config.toml
d_expert = 96
balance_bias = false
vocab_size = 4096
norm = "rmsnorm"
norm_eps = 1e-06
dataset = "wikipedia_en"
Below are experts of layer 6 (counted from 0) of a mixture-of-experts language model. Rows are named router (the router's row for the expert) and show model dimensions 0-127. Each number is 128 + 24 x the weight over its row's rms, rounded and kept within 0 to 255.
After each expert's rows: "comes before" lists some tokens at least twice as common just after its tokens as in all text. This comes from a sample of Wikipedia text that the model never trained on. Tokens count by the router's weight.

# expert 92
router [137 143 116 121 143 105 117 147 141 137 164 148 171 156 110 132 141 106 132 150 141 133 128 131  90 170 152 135 132 179 163 152 109 133 151 145 140 107 136 147 142 154 132 140 133 103 146 158 147 136 108 114 125 142 150 138  98 169 117 142 128 110  67 142 147 145 151 106 109 164 102 108 131 127  81 192 120 140 124 154 162  95 136 135 136 136 126 154 155  89 151 114 101 148 148 130 123 165 121 119 143 151 190 134 133 153 146  84 121 122 112 146  81 157 103  84 142 132 122 126 148 157  99 161  86 152 163  87]
comes before: "\n", "ed", "ated", "ains", "ested", "ired"

# expert 87
router [136 130 135 116 154 168 127 180 144 167 131 172 114 125 126 162 162 121 134 135 156 136 122 153 130 135 170 170 104 136 131  90  92 142 135 142 130 141 108 176 125  94 101  88 134 111  89 123 113 167 186 101 129 144  90 156 140  80 134 156 152 128 100 137 152 142 134 110 122 117 106 127  92 120 116  88 150 127 125 121 163 137 176 148 113 176 114 116 156 100 111 124 164  98 104 136  96 148 127 114 125 174 138 133 110 170 133 100  96 146  81 125 131  96 143 122 124 130 146 151 125 125 112 160 140 121  97 129]
comes before: " |", "==", "out", " ==", "===", ":"

# expert 9
router [134 103 140 131 127 169 105 120 163 113 110 145 122 157 146 134 143 173 176 125 134 132 137 115  98 180 116  95  88 120 113 124 113 163 104 149 138 147 146 161  93 126 132 137 119 149 175 138 110 157  96 137 125 111 143 137 122 156 156 118 157 136 155 112 151 116 159 156 170 148 156 111 140 132 146  73 120 139 118  99 163 167 111 129 118 102 119 147 158 157 115 157 113 166  77 138 146 100 113 138 150 107 111 117 155 132 133 101 155 136 163  97 132 158 137 125 148 158 106 113 161 122  97 186 179 118 140 112]
comes before: " 0", " 1", " 2", " 3", " 4", " 6"

# expert 84
router [140 110 134 119 140 115 137  99 150 126  96 130 178 152 130 160 144 163 110 107 141 160 153 165 127 106 131 100  87 133 119 112 141  90 114 124  97 151 102 130 112 104 132  91 140 127 109 189 161 137 118  95 127  96 157 169 136 111 154 137 139  98 138 126 168 120 175 155 114 155 151  92 116 125 125 127 108 136 115 132 146 154  78  94 113 137  99 161 179 167 118 145 111 135  95 114 121  81 117 180 148  98 106  75 130 110 153 144 140 107 118 130 114 122 103 116 100 133 135 147 139 155  93 115 152 139 129  93]
comes before: "\n", " |", " is", " and", " =", "\n "

# expert 34
router [ 83 148 129 147 143 167 102 113  79 126 159  86 112 113 144 101 114 136 123  85 141 182 133 187 159 123 146 115 139 129 121 113 135 151  87 140 100 114 128 139 154 134 109 137 152 150  67 147 120 143 141 124 108 146 115 138 116  94  76 103 125 155 130  95 126 103 109 110 132 123 106 152 147 121 126  92 133 142 165 144 156 114 180  73 155 124 118 123 164 106 134 136 140 154 109 136 147 173 147 137 132 100 131 122 151 141 115 117 102 131 142 156 147 173 111 137 136 105  94 134 120 134 165 176 130 119 104  97]
comes before: " ", " UTC", " Labour", " Liberal", " Conservative", " Democratic"

# expert 105
router [116  94 148 114 140 130 139 102 164 101 125 103 157 137 152 126 147 165 119  96 142 158 181 127 101  98 151  89  78 169 122 110 131  98 114 140 102 108  91 152  92 103 125 106 134 161 109 147 166 167 121 109  93  90 123 146 138 152 153 113 123 105 121 133 186 115 155 167 133 155 136  99 122 126 126 131 157 126 116 132 137 155 105 120 149 157 136 165 138 155 112 135  94 134  93 112 100 120 107 159 151 137 104 103 154 112 161 142 156 126 118 184 115 105 116 121 102 127 148 127 149 160  93 139 154 139  88 101]
comes before: " |", "  ", ")", "$", "_", "\\"

# expert 97
router [149  80 137 123 130  89 108  92 145  85 129 108 163 132 156 132 148 165 129  92 146 170 169 158 121  96 138  89  87 144 102  91 114 119  99 148  96 119 116 153 117 107 115 119 129 106 122 149 151 144 122 105  86 100 110 133 146 142 147 133 173 114 113 110 163 110 148 164 108 140  90 108 114 112 123  99 136 127 122 120 110 155 101 123 136 140 114 159 164 152 137 159  96 127 119 130 106 106  93 152 180 122 110 104 128 108 154 166 166 144 132 166 104 106 100 131 125 128 134 140 171 158  93 143 143 149  90 101]
comes before: "|", " |", " ", " 0", "\n", " 1"

# expert 80
router [126 105 154 128 150 117 155  98 174 128 143 161 136 142 149 108 143 103 136  78 134 149 121 146 153  99 136 115  97 117 109  84 120 148 139 105 139 121 140 134 150 130 152 182 134 112 138 112 135 126 120  80 146 155 157 167 134 117 133 150 127 102 122 150 152 115 163 105 131 181  71 153 131 111  90 156 114 129 127 157 142  91  89 137  98 143 138 131 156 127 116 141 106 153  85 104 115 145 112 157  89  83 128 138 134 100 172 165 115 102 150 122 142 145  79  84 102 141 129 164 145 127 140 117 117 153 131  82]
comes before: "\n", " The", " In", " He", " It", " This"

# expert 12
router [132 126 143 105 134 147 174 176 161 152  87 128  90 137  96 168 157 122 108 150 112 117 124 114 143 165 139 118 124 117 152 154  95 102 160 126 162 156 148 117 143 136 124  85 111 172 174 172 132 129 121 119 126 106 154  65 127 128 119  97 150 177 110 175  93 158 122 130 139 171 137  92 130 144 121 142 131  91 157 142 155 135  91 158 105 152 101 149 155 106 114 106  84 137 150 128 112 126  98 132 121 167 113 133 154 121 136 153 130  99 128 120 146 120 119 132 122 143 175 104 145 128 140 115 104 149 159 117]
comes before: " the", " to", " a", " in", " his", " by"

# expert 49
router [162 110 148 106 151 104 123 109 108 136 149 130 162  92  87 136  99 121 102 137 151 133 116 168 119  76 109 114 142 128 111 101 120 131  96 121 103 129 150 101 156 171 169 142  81 134 137 175 156 146  90 118 108 119 159  95 106  92 123  82 127 123 121 173  89 125 125 133 122 155 117 126 117  93  76 128 157 118 115 131 139 134 105 140 145 137 105  86 150 140 103 147 133 137 125 143  88 118 121 155 155 136  95 130  95 132 141 147 127 159 173 137 140 147  84  89  73 148 134  94 149 139 137 122 151 113 115  98]
comes before: " a", " the", " an", " also", " not", " one"

# expert 39
router [155 132 128 105 117 112 135  89 116 146 127 134 181 102 128 126  80 134 155 104 128 169 146 134 161 107 107 122 132 171 130 103 125  93 107 157  79 132 125 109 106  94  90 114 110 103 149 121 163  76  87 147 128 111 130 173 129 117 153 175 116 147 111 125 146 111 164 157 110 126 117  96 137 147 108 151  96  97  95 128 135 136 147 133 140 126 184 157 166 165 145 115 144 159 106  86 162 137 134 126 141 142 119  89 138 100 136 136 134 121  83 126 107 176  85 129 125 149 148 148 138 137  92 130 148 127 116 130]
comes before: "5", "4", "3", "1", "2", "8"

# expert 61
router [119 103 122  87 130 119 129 116 159 130 111 146 145 172 136 114 176 155 109 145 139 166 173 144 127  89 147 112  81 166 115 103 133  88 108 103 105 123 119 155  98  97 112 109 161 149  89 169 146 166 128  99 124  76 120 156 117 141 157 104 143 100 120 145 148  96 154 116 134 167 132 110  93 121 133 133 153  97 142 131 138 145 102 112 131 143 102 151 160 131 106 117  95 148  86 123 109 116  98 158 170 122  98  86 124 130 170 120 167 113 121 156 113 105 131 142 116 115 131 140 146 159 111 136 154 128  80 111]
comes before: "\n", " |", " ", "°N", ";", " ="

# expert 82
router [133  89 153 126 139 110 141 104 114 145 163 149 133 114  78 136 103 110  98 139 136  99 103 152 129  75 139 122 131 155 103 113 132 109 119 117 126 115 152  97 163 159 156 140  91 138 133 145 122 126  79 127 130 137 131  89 100 113 137  84 129 153 124 177 106 122 119 135 116 153 114 119  97  83  76 103 158 113 143 144 121 155 114 126 157 126 113 132 176 151  98 128 119 105 142 145  95 107 164 143 158 160 112 141 129 126 163 143 106 156 174 143 111 133 105  97  68 158 125  82 148 125 158 134 144 102 129  84]
comes before: " a", " been", " also", " not", " the", " used"

# expert 47
router [134 137 126 109 146 117 117 126 131 130 149 138 163 100 170 116 102 111 143 129 132 144 126 183 134 121 131 112 123 122 113 175 123 137 112 160 127 114 136 131 150 151 174 167 103 106 155 183 149 140  99 121  96 169 142  80 119 140 116  83 127 120 108 122  86 134 134 154 139 107  53 102 163 123 123 145 132 101 119 135 109 126 105 147 137 104 128 154 147 119 117 152 170 124 148 171  80 110 103 139 141 142  98 111 129 112  99 177 129 139 119 144 115 117 125 160  89  95 147  97 138  88 173  98 165 121 151 133]
comes before: " the", " a", " well", " his", " an", " its"

# expert 119
router [126 161 117 156 145  98 147 116  87 121 123 161 125 139 114  94 108  99 100 120 115  98 111 109 125 102 162 120 148 164 172 156 148 111 136 165 148 136 131 147 130 118 119  87 139 145 121  61  90 146 147 125  97 144 140  91 145 151 129 154 112 127 114  83 102 148 117 117 124 130 128 139 117 131 142 168 117 108 123 155 118 137 139 138 151  91 110 117  78 101 167 115 143  69 168 121 100 166 110 109 117 175 142 118 141 106 131 146 117 136 180 131  79 106 156 124 139  95 139 159 123 141  96 112  88 137 154 115]
comes before: "ed", "ing", "ation", "es", "ated", "ed."

# expert 0
router [114 155 122 144 137 178 158 120 137 162 129 141 107 100 128 141 143 109 130 118 116 127 145 172 156 103 103 122 144 108 159 100 103 124  86 156 111 143 111  86  99 130  98 110 137 120 124 152 131 127 178 125 122 150 106 149 127  97  87 141 114 131 114 169 139 122  85 153 165  83 102 149 139 113 140  83 144 151 167 130 146 103 130  82 135 139 102 118  96  87 148 154 148 141 104 122 128 177 122 117 128 113 163 151 123 172  96 108  70 151 119 108 154 179 146 158 170 117 112 121 124 112 111 121 129 126 123 103]
comes before: ":", "s:", " by:", "er:", "=", " name:"

# expert 89
router [121 122  88 133 141 146 109 107 130 160 108 132 170 145 170 145 114 139  83 110 147 148 109 164 118 132 144  80  99 119  94  88 131 151 119 135 150 131 119 155 183 107  89 107 128  99 116 138 161 119 123 115 176 133 146 118 126 150 143 139 170 166  97 133 159  87  98 130  97 104 139 119  98 108 107 113 133 140 141 138 141  68 122 125 117 137 149 125 141 128 134 156  89 145 107 110  89  96 103 122 155  86  79 143 127 140 139 125 140  86 134 165  88 120  94 137 138 120 109 132 121 120 121 155 159  98 102  91]
comes before: " ", " Party", " Total", " Turn", " 4", " 1"

# expert 41
router [164 136 164 130  71 116 134  89 122 144 115 109 157 106 116 128 162  89 132 157 126 154 138 159  90 126 177 154 106  99  94 146 147 149 120 134 101 155  99 129 138 163 156 111 129 140 159 134 140  98 121 168 129 125 102 127 141 164 162 107 106 145 132 100 104 148  99 132 111 138 124 115 134  96 124  90 135 102 101 100 150  73  78 116 131 160 157 121 156 149 152 107 126 135 118 122 145 147 129 113 166 148  74 194 128 119 127 158 111 112 122 168 124 144 146 146 101 139 142 162 156 142 111 130 148 150 113 120]
comes before: " the", " be", " 2", " have", " a", " September"

# expert 112
router [123 148 112 115 172 113  97 119 132 122 130 126 136 142 144 176 121 106 120 162 137  96 151  99 164  74 105 104 117 131 141 156 127 143 155  95 126 126 111 124 104 107 171 110 121 128 142 188 145 143 148 128 125 124 135 146 129 132 128 150 134 170 129 155 146 141 143 101 111 128  85 154 156 108 127  88 169 130 106  71 109 145 107 151 185 134 126 130  81 126 125 105 120 123 103 144  81 135  86  88 154 177 103 114 148 180 137 133 119 124 105 137 162  79 146 127 137 158 156 155 129 118 106 101 133 139 119 139]
comes before: " of", " was", ".", "'s", ",", " is"

# expert 102
router [156 142 145  89 126 148 182 152 138 162 100  89  95 124 108 135 158 113  92 101 116 116 139  86 139 117 141 143 136 111 122 152 139  90 145  65 133 168  98 154 170 127  99  82 166 123  99 109 122 146 164 129 133 154 168 140 146 159  99  83 144 178 111 129 103 120 127 103 142 139 116 128  94 122  80 163 110 130 160 102 126 124 163 129 153 141 114 139 174 135 101  98 118 129 138 115  93 121 104 123  92 153 113 123 121 129 155 137 142 129 140 129 170 114 136 162 121 135 163 117 135 133 109  93 120 115 109 119]
comes before: " of", " to", " by", " in", " and", " for"

# expert 76
router [172 148 118 113 149 125 127 117 145 124 109 120 184 126 135 133  99 127 127 141 147 159 124 175 142 144 118 127 101 122 104 151 135 105  90 111 105 135 138 138 160 131 149 177 115 101 148 163 153  93  98 137  87 158 130  68 152 162 138  88 137 127 156 157  98 123 111 157 123 141  72  95 126 127 155 144 121 106 134 145 108  98 124 146 159 148  84 155 165 167 120 130 130 161 121 148 116 125 120 143 148 113 105 125 161 141 105 173 131 142 118 152 143 103 108 109  87 106 154 110 128 125 162 101 178 128 133 170]
comes before: " the", " a", " his", " 199", " 200", " 198"

# expert 28
router [147  97 172  92 120 112 118  80 162 115 107 141 168  96 135 146 127 166 105  99 149 157 128 161 102  81 170  78  88 134 126 107 106 134 105 132 106 115 120 155 116 122 120 103 129  94 148 143 169 134 119 118 118 127 127 145 135 132 165 125 143 106 115 131 135 125 138 171 104 151  74 124 113 118 116 120 136  97 156 110 135 119 129  86 126 112 140 144 162 167 165 124  99 155 120 101 100  90 123 146 135 108  80  85 131 106 133 154 172 142 108 148 147  99 116 120 117 115 144 153 140 164  95 151 163 100 108 111]
comes before: " |", " ", "\n", "|", " June", " 18"

# expert 78
router [ 97  82 149 115 109 116 124 121 134  97 123 125 121 174 139  95  88 127  93 131 112 107 151 102 119  98 125 117 114 114 118 122 137  66  98 108 107  94 127 148 103 115  88 131 155 147  78 103 137 170 139 101 134 138 168 160 151 135  82 141 116  98 128 148 151 129 162  97 103 161 151 123 115 117 147 140 102 120 190 136 104 134 110 102 111  99  59 136 136 131 101 140 104 157 123 101  94 155 114 158 128 104 100 105 104 132 167 121 154 116 128 142 132 109 127 152 110 144 151 158 156 150 101 107 117 146 117 119]
comes before: "\n", "is", " is", " and", "us", " ("

# expert 2
router [123 104 137 114 106 135 127 161 138 114 107 158 123 146 124 147 196 139  89 123 147 146 162 114 131 140 142 138  95 166 123 105  98 105  99 129 103 123 132 106 110 124  81 111 144 143 107 124 138 168  74 117 125 100 155 159  99 123 143 133 120 152 154 171 122 174 184 128 124 163 128 127  96 137 148 141 121 109 168  98 132 138  95 144 152 158  92 138 168 132  96 112 139 136 134 144 121  97  90 172 150  86  98 111 124 100 149 105 168 100 120 104 129 109 103 147 105 156 136 155 155 131 112 123 133 123  92  95]
comes before: " |", " and", "'", " of", " in", "\""

# expert 33
router [ 89 143 147 155 126 126 102 130 114 149 131 140 110 115 127 133  84 163 132 110 160 132 103  97 139 123 137 138 127 101  93  93 126 150 107 139 147 130  91 127 140 157 166  80 136 117 106 166 159 142  88 118 159 133  81 128 101 107 150 158 110  93 122 131 112  97 129 116 105 130  61 104 118 109  97 134 133 129 103 125 122 164 142 150 144 156 145 175 184 137 145 147 112 148 132 142  84 143  99 114  80  78 131  95 150 126 112 144 110 123 105 106 129 159 157 121  88 128 103 112 109 139 129 139 163 153 133 171]
comes before: "\n", "The", "===", "==", "-", "In"

# expert 55
router [136 134  95 159 112 153 108 129 137 131 110 127 182  85 174 143 146 168 151 104 115 143 145 155 159 153 114 133 105 133 139  93 151  98  89 102 114 149 130 141 102 123 117 123 114 114 113  94 167 140 153 135 134 113  98 151 122 102 165 143 106 185 125 114 147  94 159 121 188 108 138 112 123 136 106 103 107 150  87 101 164 113 132 124  82  99 159 131 152 152  83 148 153 126 118 107 110 153 126 137 145 142 156  94 147 129 162 159 122 149 103 152 145 136 126 154 104 122  96 119 107 149 106 182 114 120 134 104]
comes before: " |", "′", "°", "″N", "6", "7"

# expert 44
router [112 109  83 111 123 168 133 123 173 101  97 146 129 131 169 162 167 177 153 117 149 159 148 156 106 162 168 149  95 146 157 110  82 133 121 142 116 156 143 130 112  92 144 144  94 110 144 112 131 156 136  86 122 115  82 100 121 140 119  96 142 163 161 122 148  99 125 132 142 120 135 105 153 132  96  73 111 159  94 132 147 157 109 122  87 147 150 134 145 154 124 124 139 106 129 126 144 122 154 127 129 144 117 102 155 114 168 145 148 147 135 140 123  73 116  88  98 152  96 112 132 156 111 164 139 138 117 147]
comes before: " |", "A", ";", "D", "F", "O"

# expert 23
router [143 127 109 128 155 172 100 109 160 141 113  97  87 104 132 132 159 162 155 132 158 129 163 115 104 157 139 145 113  99 143  68 121  96 141 178  89 159 130 128 101 107 132 109  90 110 154 156 113 121 131 102 116 113 105 149  97 125 149  85 145 159 162 149 162  98 152 162 130 121 181 115 110 105 105 124 121 138 108 135 134 156 103 102 117 148 115 156 109 155 116 131  94 137  87 127 162  91 113 148 129 126 116 110 188  98 112 138 151 111 112  88 125 122 133 103 123 151 134 106 126 108 112 142 183 124 117 118]
comes before: "C", "A", "N", "S", "P", "E"

# expert 107
router [140 107 139  94 175 144 106 123 134  84 123 102  92 125 142 147 141 121 167 146 160 102 143 152 127 134 103 115  70 134 145 100 106 135 112 177 134 121 141 160  98 121 103 111 104 118 188 117 118 152 144 118 118  80 129 107 126 141 179 128 164 122  96 125 155  98 143 151 121 149 146 121 141 138 126  81 138 141  79  89 128 162 103 111 120 126 127 121 143 127 124 160 118 139  96  98 112 121 117  96 168 131 155 125 153 123 159 112 166 136 126 156 116 108 144 127 117 151 173 131 134 138 151 180 157  74 109 110]
comes before: " |", " 0", "end", " 1", "ine", "al"

# expert 98
router [135 123 113 130 143 148 132 134 147  96 128 153 174 154 153 142 136 178 123 125 139 142 175 130 140 120 105 155 117 150 129 131  85 122  75 151 102  92 154 141  96  97  95 107 127 131 102 117 118 135 121  82 130  76 153 127 135 144 134 165 108  94 127 143 164 107 151 133 167 162 141  95 114 129 171 134 105 139 131  89 144 150 126 116  91 101 131 158 132 155 122 141 132 118 101  85 134 117 110 169 171 134 116 100 138 140 192  78 164 142  88  89 158 108 120 136 134 151 150 128 140 146 141 149 114 136 131 129]
comes before: " /", " |", "',", "'", "+", " (0)"

# expert 117
router [157 113 125  87 129 120 113 125 165 129 142 127  84 125 123 133 115 103 104 188 119 117 163 102 113 123 132 125 143 167 161 111 142 104 147 139 117 136 118 133 133  97  84 142 132 114 147 145 107 114 146  91 104  88 114 160 130 140 142 115 147 132 137 191  80  98 120 106  87 118 153  99 122  97 113 119 130 110 168 129  92 141 128  99 143 138  92  74  96 104 112 112 137  96 102 102  93 130 107 130 120 175 128 138 151 153 127 102 169  83 125 117  94 107 131  98 148 129 133 151  88  93 141  85 158 128 127 114]
comes before: ",", ".", "al", "s", " of", "ary"

# expert 118
router [128 109 109 107 146 133  83 164 121  99 129 126 132 126 105 130 127 133 154 134 154 148  91 173  98 133 153 118 130 174 123 118 111 127 130 176 114 138 122 135 104  95 114 127 104 120 109  83 109 119 160 101 157  96 138  93  94 113 160 123 127 101 110 128 117 117 133 113 158  91 140 137 108 170 147 114 148 170 149 100 124 145 146 148 146 157 126  87  97 130 166 112 127  87 154  91 121 125 145 186 154  76 160 130 141 124 114 118  76 150 124 132 191 115 106 131 141 139 121  88 100 130  93 152 128 122 160 119]
comes before: "les", "(s)", " |", "s)", "er,", " elect"

# expert 4
router [152 107 164 111 147 133 148  82 115 110 109 103 153  77 133 114 158 139 133 116 182 129 132 173 113 111 145 142 113 105 110 114 108 121  79 142  87 105 125 131 105 110 112 129 131 107 153 150 173 101  70  89 136 136 150 102 124 112 130  87 143 126 128 121 100 120 158 141 134 119  70  92 140 123 117 131 133 110 113 111 142 129  86 106 142  96 134 152 183 122 133 141 128 144  97 142 117 106 151 176 153 120  98 120 128 149 135 153 160 145 119 155 139  88 106 141 118 142 124 140 158 123  92 115 182 109 109  83]
comes before: " the", " a", " his", " its", " other", " their"

# expert 32
router [109  73 139 134  97 144 154 132 138 102 123 139 132 181 118 108 147 172 110 148 158 145 161 151 101 109 117 153  93 146  99 114 133  78  77 139  97 108 124 136  99 125  86  67 152 136  98 122 129 143  95 121 170 119 153 132 117 169 137 139 146  92 132 130 157 121 142 149 135 149 148  97  79 140 146 157 126 132 132  94 153 104 115 108 129 140 129 191 143 132 100 119 109 149 112 100 139 109 101 142 139 117 137 103 104 102 182 117 166 147 144 129 113 100  88 143 130 115 158 130 145 137 124 122 129 128  92 115]
comes before: " |", "i", " (", ";", ",", "'s"

# expert 125
router [156 107 104 114 160 109 134  99 136 130 127 123 180 133 104 139 153 135 111  98 155 159 162 108 166 100  83 139 114 134 154 101 149  91 108 127  89 159 139 156  80  89 104 150  98 131 124 157 148  95 122 101 132  83 122 154 146  97 152 154 109 122  87 138 164 105 134 162 113 135 113 147 134 151 118 155 118 103 109 123 131  54 129 115 120 136 170 167 156 166 118 102 128 165 106 111 133 132 115 144 160 151 113  81 135 140 124  96 135 116  82 110 137 135 127 103 139 141 149 120 142 107 123 131 143 127 152 102]
comes before: " |", "),", "–19", ":", ").", "\n"

# expert 60
router [120 142 131 157 118 149 135 132 146 150 132 137 108 126 118 145 153 116 106 138 109 133 102 116 136 154 160 192 100 132 116 162 145 172 102 129 159 158 109 107 100 134 147 118 145 128 100 154  97 162 181 145 157 192 131 141 137  97 114 165 127 124 127  95 120 161 107 125 125  97  79 135  93 141  96 109 129  92 107 161 180 148 144 140 133 170 107 150 143 110 149 114 166 163 137 160 121 130 141 132 107 115 129 150 119 155  84  99 113 141 120  86 125 115 156 153 173 117 117 147 118 125 101 161 165 127 137 102]
comes before: "==", " ==", " also==", "In", "===", " life"

# expert 71
router [160 162 125  88 139  98 119 125 166 110 143 124 134 118 117 153 100  90 105 123 127  89 144  92 105  95 138 126 106 145 150 132 142 122 142 147 135 129  77 140 182 132 128 104 177 167 141 137 113 130 158 100 119 140  91 114 132 120 111 114 130 126 116 172 126 111 169  94 126 131  81  95 106  94 123 150  95  99 119 151 118 156 137 100 147 166 115 120 102 114 120 112 113  96 127 102 115 134 132 131 156 190 129 120 111 158 153 123 131  83  79 153 164 112 140 112 139 133 162 118 127 111 101 122  74 132 157  91]
comes before: "s", "s.", "s,", "ing", ".", ","

# expert 16
router [140 150 155 119 160 143  88 129 126  99 154 149 134 148 154 152 114 164 117 127 185 145 117 151 114 149 160 128 108 163 124 106 100 167 103 138 126 146 144 185 148  99 125 105 100 116 141 117 140 137 165 102 118 118 118 103 119 159 102 160 144 127 106 114 170  98 123 132  91 124 143 117  89 136  78  96 106 149  97 130 164 166 127 139 120 138 132 152 182 163 159 150 119 135 148 148 105 138 146 137 164  98 111 115 137 137 137 148 140 145 137 126 107 110 105  87 114 126  88 112 140 164  81 177 146 135  95 146]
comes before: "|", "|---|---|---|---|---|---|", "|---|---|---|---|---|", "|---|---|---|---|", "|---|---|---|", " |"

# expert 66
router [134 100 129 118 151 124 118 100 155 118 113 145 157 167 144 157 152 128  99  98 138 159 152 134 121  91 161 100  91 184 106 110 123 107 147 120 109  90 135 165 108 113 114 101 124 156 117 136 163 133 112 119 136 105 137 143 123 159 164 112 136 105 126 147 174 105 168 164 114 149 134  94 114 114 127 126 133 116 130 123 122 156 121 130 158 170 125 183 174 184 124 133  94  99 102 130 123 118  95 153 123 134  92  95 163 129 124 136 141 109 135 159 117 126  97 110 119 146 136 113 156 154  66 123 158 129  79  95]
comes before: " |", " by", ".", " is", " was", ")."

# expert 74
router [126 150 164 119 143 100 157 103 117 136 119  91 120 127 144 110 189 119 164 143 172 150  95 169 127 111 148 131 156 114  95 151 103 144  85 155 119  81 138 120 103 108 148 125 125 117 152 161 130 146  94 126 128 145 139 141 107 141 143  66 142 109 155 104 125 131 135 130 125 132 115 114 132 133 130 153 146 128 176 145 142 137 115  87 109  75 159 146 166 123 116 169 103 149 178 126 140  95 151 139 113 162  80  88 128 124 145 152 164 146 128 128 129 119 133 151  86 122 162  92 138  87  99 109 134 112 129 129]
comes before: " the", " a", " his", " Represent", " this", " F"

# expert 63
router [138 138 181 152 133 104 155 142 154 155 126 138 115 115 124 141 132  92 115 136  94 193 136 119 154 103 128 107 118  76 136 153 138 106 159 148 144 113 156 107 161 166 143  96  73 158 160 139 132 154  91 172 102 117 145  90 145 146 109 123 149 134 111 154 111 139 119 156 118 139  89 134 152 146 122 116 128 127 128 170 161 108  95 174 146 133 101 157 166  99 133 106 117  87 139 149 112 125  89 148  90 158 133 148 114 103 134 141 104  87 117 133 114 104 104 157 122 102 151 122 117 130 160 108 126 151 165 137]
comes before: " the", " that", " to", " a", " his", " it"

# expert 109
router [118 119 137 143 146 117 118 134 139 145 127 168  92 146  82 139  74 101 142 148 104 150 136 118 158  99 126 129 124 148 108 179 162 126 120 168 150 102 146 162 121 137 153 151  92 145  89 110 139 119  83 142 130 116 127 138 155 176  98 109 129 111 114 114 153 128 153 134  76 134 136  80 148 174 129  77 159 141 103 156 153 124 107 133 146 147 121 176 112 157 152 116  74 124 140 140 137 116 139 165 120 157  89 139 139 124 154 112 111 139 141  89  96 125 109 138 113  99 120 101 101 126 136 151 150 136 145  85]
comes before: " was", " is", " had", " he", " has", " the"

# expert 26
router [121 160 125 134 141 116 149 101 140 143 103 150 150 118 132 168 117 129 110 152 158 138 145 151 124 120 132  90 139 125 150  87 129 153 117 139 193 138 104 139 153 114  89 114 154  97  98 141 137  96 151  97 156 125 129 152 128 120 109 134 141 141 125 119 146 129 146 143 120 135  92 171 125 101  85 144 126 121 138 130 176 113 138  81 110 169 130 153 167 152 148 124 120 128 104 126 104 122 105 165 141  86 144  78 135 143 176 105 125 103 106 123 111 138  57  98  77 163 123 113 127 163 121 156 169 156 105 141]
comes before: "\n", " ", " Notes", " Result", " See", " Apps"

# expert 25
router [121 105 105  88 159 101 141 147 126 118 130 127 160 119 135 110 138 119  86  80 104 133 127  94 139 117 145 106 118 100 127 131 131  82 107 134 108 165 113 200 180 118 135 106 163 179 136 157 109 145 123 104 129 139 114 164 147 117 115 135 116 148 184 145 113 151 171 123 108 135  68 138 134 133 109 152 132  97 161 119 137 140  89 142 114 158  88 130 179 154 107 133 138 134 128 148 104 104  96 159 113 130 100 114 124 153 141 127 148 100 130  98 138 107 115 130  85 143 159 125 165 118 129  99  95 149 118 110]
comes before: " of", " and", " in", " were", " are", " to"

# expert 1
router [113 109 108  89 157 127 117 120 130 133 129 132 103 136 154 163 113 146 104 144 148 167 118 146 145 123  90  76 123  98 116  96 155 124 114 110 131  82  84  93 152 131 134  96 138 107 136 116 151  83 153 113 154 125 105 134 111 120 132 147 107  91 155 188 135 120 132  69 134 142 113  91 127 115  92 131 106 119 122 169 123 106 114 150 131 111 131 139 163 141 155 129  71 171 125 133  99 140 120 135 149  96 134 116 108 105 158  73 140 167 144 123 171 129 140 106  92 126 108 107 128 148 122 118 115 175 153 165]
comes before: "-", "\n", "|", "—", "The", "Personal"

# expert 51
router [118 119  75 145 157 115 143 105 145 137  96 156 143  77 163 134 161  96 121  83 102 148 124 111 157 112 153  81 108 104 105 105 166 136 116 125 161 156 136 118 110 128 163 128  95 109 111 149 155 118 108 102 121 146 159 158 141 114 152 145 139 114 149 107 148 104 177 161 129 153 116 129 119 134  84 165 121 159 118 149 125 114  96 109 103 138 125 151 114 143 119 136  92 118 109 125 112 105 111 163  83 101 114 101 153  91 151 171 131 105 137 118 139 157 101  64 144 130 147 166 121 130 126 141 130 125 111  81]
comes before: "\n", " The", " In", " He", " It", " This"

# expert 90
router [126  88 157 125 116 118 156  83 159 106 112 113 148 139 165 124 164 153 113 101 137 168 151 155  92 109 156 106  87 159 116 115 117  97 130 136  99 148 113 147 112 115 109 106 133 132 111 163 154 163  80 126 141  90 126 129 119 143 148 119 160  84 135 120 170 110 162 141 101 154 140 104 125  96 142 136 147 116 135 128 144 147 109 127 152 145 121 170 158 159 119 134 124 117  93 124 130 101 128 169 172 128  92  86 176 104 150 130 153 124 130 151 122 131 118 124 115 124 116 147 130 174  78 129 178 134  77 113]
comes before: " |", ";", " la", " Jan", "3", "6"